Experts of a small language model.
Size: 9 layers, width 192, vocabulary 16384.
Experts: 32 GeGLU neurons an expert, 8 picks a token, a softmax router, a shared expert of 64 neurons.
Training: a variant of Adam for the experts, 665M tokens.
Below are experts of layer 3 (counted from 0) of a mixture-of-experts language model. Rows are named router (the router's row for the expert), gate (a neuron's input weights, with its number), up (a neuron's input weights, with its number) and show model dimensions 0-63. Each number is 200 + 20 x the weight over its row's rms, rounded and kept within 0 to 999.
After each expert's rows: a language model's description of what the expert responds to. This comes from a sample of Wikipedia text that the model never trained on.

# expert 60
router,202,204,195,164,203,213,202,210,209,182,210,200,242,183,206,218,156,227,232,241,216,188,202,189,161,210,182,198,243,232,182,209,175,184,240,215,207,161,201,200,198,199,206,231,209,202,225,195,225,233,177,212,205,231,190,217,204,208,225,192,200,232,214,179
gate0,213,134,232,206,213,198,191,178,190,189,200,201,180,173,189,185,199,200,222,259,195,221,204,186,194,239,204,163,175,183,218,224,200,203,222,190,198,205,205,220,200,197,179,173,201,246,204,205,211,217,190,183,204,218,195,216,196,230,206,174,213,189,213,190
up0,219,200,216,212,188,214,234,216,171,175,188,187,182,187,174,249,219,207,196,236,189,172,209,206,168,239,181,226,170,153,203,252,192,243,196,209,204,218,224,210,198,183,169,218,218,226,207,158,200,222,175,169,201,188,152,206,189,217,177,174,201,173,217,174
What it handles: Vowel-start word middles. Word-internal pieces right after an initial consonant, such as endosc-op-y, c-omb-ination, Masc-ot, c-urr-ently, S-eason.

# expert 2
router,189,199,219,199,209,212,211,212,182,189,209,205,231,172,220,200,177,215,214,187,195,192,233,173,180,197,243,228,236,183,203,179,202,205,232,177,209,185,199,207,178,207,190,234,214,234,208,208,208,225,210,222,194,238,180,174,174,192,203,175,224,244,204,185
gate0,200,173,206,201,215,177,207,235,200,214,187,228,215,203,194,203,179,193,248,205,179,206,220,227,222,206,197,227,171,208,188,210,193,217,204,177,193,241,208,221,248,194,211,224,200,159,195,189,229,184,195,205,192,215,181,217,193,157,188,168,214,219,176,187
up0,170,180,216,204,201,209,218,212,182,188,190,183,226,196,205,196,182,216,185,198,191,199,239,190,179,222,200,232,173,216,189,175,191,209,218,212,190,263,225,219,216,197,192,254,215,182,214,195,196,170,180,213,240,206,201,191,179,204,196,149,201,217,215,178
What it handles: Inner syllables of names. Short vowel-consonant word pieces inside proper names and rare words, after the first letters, e.g. Ku-op-io, J-up-iter, Y-unn-an.

# expert 47
router,233,224,237,186,170,181,215,179,179,169,233,195,201,230,195,184,207,196,182,214,178,188,188,205,220,229,231,154,196,196,186,191,233,196,225,209,192,221,159,206,190,178,185,212,159,216,202,235,213,199,213,197,190,184,197,224,173,158,189,191,239,197,223,183
gate0,187,253,166,196,205,190,200,207,235,202,222,207,209,199,230,185,156,219,230,204,194,198,192,237,201,203,219,147,193,211,171,244,197,180,247,192,190,230,208,240,166,214,175,188,198,194,228,183,197,216,190,230,197,205,181,231,186,195,202,182,234,189,206,191
up0,234,197,219,207,188,204,200,189,191,204,202,199,240,181,184,223,166,217,194,165,200,207,174,189,231,190,165,208,202,201,227,233,168,181,193,201,219,212,208,187,167,196,193,247,204,225,179,188,197,222,210,211,228,197,195,194,256,193,199,208,217,194,209,208
What it handles: Auxiliary and copular verbs. Main or auxiliary verbs right after a subject pronoun or noun, such as was, is, has, had, been, would, became, began.

# expert 10
router,201,193,195,202,167,196,200,207,210,184,208,182,166,208,201,188,197,191,236,179,220,223,183,210,188,211,180,229,182,193,198,229,187,218,178,184,184,204,180,189,235,205,238,180,186,162,204,214,176,241,208,206,230,187,199,191,203,177,184,163,175,198,194,200
gate0,225,187,206,171,180,225,210,234,193,186,184,184,216,195,206,233,184,228,214,213,147,193,199,224,219,242,210,209,178,223,205,217,182,180,226,192,228,231,206,180,211,217,206,218,189,222,185,191,185,180,207,201,217,158,236,200,187,222,240,188,205,179,207,210
up0,218,194,182,234,240,170,230,191,200,176,217,233,220,206,187,201,222,191,188,192,225,210,203,190,177,171,224,199,210,191,202,151,193,187,170,184,176,170,201,193,171,184,187,214,200,219,209,219,216,229,203,190,201,215,191,210,194,185,178,227,196,211,197,202
What it handles: Word-initial content stems. Opening pieces of nouns and verbs in running prose, often abstract, e.g. progress, goal, dist(orts), pl(unged), pro(claimed).

# expert 7
router,216,186,216,212,218,214,194,212,187,201,221,205,156,213,192,236,223,215,206,231,228,183,237,215,196,205,213,189,189,186,176,175,175,184,153,165,194,197,204,184,209,208,182,197,203,194,205,239,179,215,196,189,213,190,196,183,227,181,217,184,182,217,171,225
gate0,170,195,192,204,199,175,198,180,187,198,141,203,191,197,199,192,163,191,233,193,211,211,202,166,201,178,199,187,172,195,198,198,189,202,191,218,229,218,188,197,199,207,215,180,212,236,202,163,232,147,172,180,190,212,150,195,178,213,187,183,235,200,200,202
up0,191,221,227,190,240,196,198,207,184,224,209,206,217,216,216,189,219,220,213,194,184,156,194,211,179,187,220,191,231,181,212,192,220,190,211,184,192,200,177,202,178,211,223,211,225,188,205,244,213,191,189,221,192,204,213,230,185,204,240,196,186,235,190,211
What it handles: Title-initial words. First word of titles of books, songs, albums and names, often after a colon or quote, such as From, When, Because, Our.

# expert 48
router,220,219,206,196,182,188,224,186,175,173,208,226,191,187,230,186,175,220,186,179,185,239,212,198,213,194,218,210,188,160,204,196,215,220,216,199,212,170,197,202,196,184,211,214,207,222,210,225,220,182,219,194,192,185,242,233,177,198,208,209,200,231,236,198
gate0,195,231,197,203,225,189,192,185,180,178,171,218,181,211,236,219,191,206,213,188,217,172,192,210,217,184,186,173,203,215,241,185,215,224,205,226,219,167,188,206,210,199,184,211,213,243,237,210,186,228,207,200,181,196,196,184,195,194,184,179,182,210,212,178
up0,193,179,198,176,188,187,208,203,178,173,187,247,215,224,199,200,199,217,220,179,200,195,204,186,206,201,186,210,212,190,227,231,192,205,185,236,207,195,203,217,185,173,154,225,230,209,206,159,215,208,189,173,193,217,173,217,215,210,213,189,242,185,214,167
What it handles: Infinitive to and modals. Infinitive to after want, try or encouraged, plus modals and verbs after subject pronouns, such as could, would, think, do.

# expert 52
router,202,190,229,192,183,208,215,214,156,209,237,214,214,242,193,238,206,174,210,199,208,168,257,220,199,216,225,204,189,228,188,198,186,190,153,198,194,211,192,222,180,210,172,232,177,211,209,248,187,198,172,224,188,174,206,211,244,196,176,206,166,195,173,208
gate0,187,202,180,169,216,237,166,203,193,196,211,206,200,199,175,239,174,197,201,218,186,188,220,177,175,188,207,168,184,201,181,220,172,196,187,228,214,204,218,182,201,172,173,215,184,167,217,224,204,194,172,197,231,193,202,233,167,232,198,204,212,192,223,206
up0,205,183,181,175,220,207,190,211,197,207,242,214,199,224,177,231,210,222,219,259,196,171,238,188,160,175,205,171,181,231,190,235,206,184,179,181,232,200,206,195,210,200,160,216,192,186,225,227,201,204,179,187,198,179,215,236,207,211,188,199,206,196,201,208
What it handles: Opening of quoted titles. The first letter of song or work titles after a quote mark, such as "E, "D, "I, and first letters of foreign names or terms.